Experts of a small language model: 132M parameters, a variant of Adam for the experts.
Below are experts of layer 5 (counted from 0) of a mixture-of-experts language model. Rows are named up (a neuron's input weights, with its number), down (a neuron's output weights, with its number) and show model dimensions 0-111. Each number is 128 + 24 x the weight over its row's rms, rounded and kept within 0 to 255.
Before each expert's rows: a language model's description of what the expert responds to; "comes after" lists some tokens at least twice as common just before its tokens as in all text. This comes from a sample of Wikipedia text that the model never trained on. Tokens count by the router's weight.

# expert 39
Description: Year leading digit
comes after: ", ", " in ", " (", "| ", "–", "- "
up0 [116  95 137  93 106  83 141 181 113 128 144 148 119 118 138 115 117  83 173 139 151 122 170  96 134 154 150 121 157 107 118 137 135 124 105 159  96 137 135 156  88 122 200 146 163 149 111 118 143 138 117 104 157 144 113 148 111 142 117 125 149 135 154 126 151 149 106 150 124 158 143 164  96 129 115 136 135 120 151 134 120 142 119 124 149 154 140 128 145 143 118 110 171 141  88 139 114 187 123 101 126 124 146 120  46 130 108 142 179  98 151 113]
down0 [133 124 149 108 129 147 143 130  95 144 155 197  98 128 168 126 105 116 110 130 121 114 184 153 132 159  92 158 105 117 138 127 115 127 107 106 124 124 125 158  74 102 141 106 184 148 163 129 136 146 166 129 126 117 112 125 137 172 138 146 145 136 131 145  92 108 127 155 102 117 121 158  89 142 114 146 145 110 140 111 116 130 118 108 128 171 146 106 179 139 142 132 162 148  87 166 108 110 148 103 141 144 122  92 122 111 144 120  86 134 104 104]

# expert 52
Description: Year-initial digit 2
comes after: ", ", "| ", " | ", "- ", " (", " in "
up0 [ 95 127 105 120 139  86 111  59 157 140 123 127 100  95 129 174 120 132 140  98 136 141 126 112 108 144 138  96 120 142 174  97 140 103 166 113 143 118 120 138  94 144  83 158  82 105 131 148 118 122 151 156 153 173 106 149 101 132 151 103  74 130 139 122 119 125 161 105 143  82 130 134 127 124 128 184 143 155 120 141 152 134 122 118 152 114 111 152 129  92 148 158 141  81 118 124 141 109 137 152 143 157 141 122 128 157 154 106 114  95 159  93]
down0 [101 133 110 144 136 109 141  92 123 139 122 117 131 151 112 138 133 129 123  78 159 123 135 124 156  75 139 110 135 136 110 110 139 122 119 113 134 117 139 121 102 113 171 115 113 107 140 188 163 121 112 133 155 163 101 178 135 161 147 135  90 145 144 110 142 130 164  92  93  98 117 122 102 115 133 144 115 109  97 126 105 122 169 141 136 130 110 121 163 138 116 113 102 148 129 139 133 142 115 148 101 116  96 134  91 180 128 126  94 150 139 139]

# expert 10
Description: Trailing number digits
comes after: ".", ",", "6", "°", ":", "4"
up0 [139 125 110 154 170  84 137 156 141 134 143 155 110 141 132 126 140 114 135 117 108 130  99 142 131 162 150 137 143 162 125  74 148 114 154 139 123  95 100 188  93 117 153 143 139 167 126  83  79 124 123 148 102 119 104 114  84 122  78 127 139 132 137  91 115 161  95 127 137 103  91  90 126 147 105 122 133 133 160 134 116 155 128 125 158 129  63 125 109 138 119 128 123 153 141 122 128 128 114  85 157 160 142 117 116 125 149 100 133 153 170 144]
down0 [170 121  86 195 155 135 100 131 140 130  81 116 115 127 120 186 148 128 135 172 102 136 139 161 132  92 115 121  74 146 133 117 115 138 100 133 144 114 103 164 138 145 116 106 138 128 150  97 117 155 126 142 123 133 144 112 158 127 132 140 123 136 116 172 119 126 124 102 157 142  69 122 130 127 130 144 133 142 109 159  69 117 147 180 111 105  97 109 122 115 116  97 128 155 145 152 134  88 116 102 125 145 119 141 143 108 145 101 110 132 169  85]

# expert 46
Description: Athletics results tables
comes after: " | ", "2", "| ", ") | ", ":", "1"
up0 [114 104  99 185 135  93 140 130 144 158 128 130 129 146 137 110 144  75 128 163 156 156 134 147 179 112 125 104 125  93 169 118 113 152 151  90 125 116 102 128 110 136  94 118 113 157 131 108 124 153 168 155 130 152 141 119 122  99  53 102 139 151 143 155 151 159 123 146 124 106 109  95 142 139 105 142 110 102 109 129 115 148 131 111 140 125 132 116 110  87 131 140 122 157 155  93 111  94 114 112  68 157 120 145 119 139 136 153 101 211 118 111]
down0 [145 131 146  99 155 141 109 152  99  91 114 119 131 169 109 151 140  80 142 102 147 148 148 141  73  84  76 138 166 125 138 158 105 161 142 153  96 110 152 152 122 127 162 164 142 130 132 111 141  99  75 138 126 144 128 162 134  97 139 134 113 123 127 166 129 147 126 110  85  81 125 138 152 127 128 106 135 105 163 104 124 138 147 138 126 120 142 128 133 117 142 125  99 154 129 129 148 160 117 125 124 125 110 124 132 150 155 110 132 100 111 149]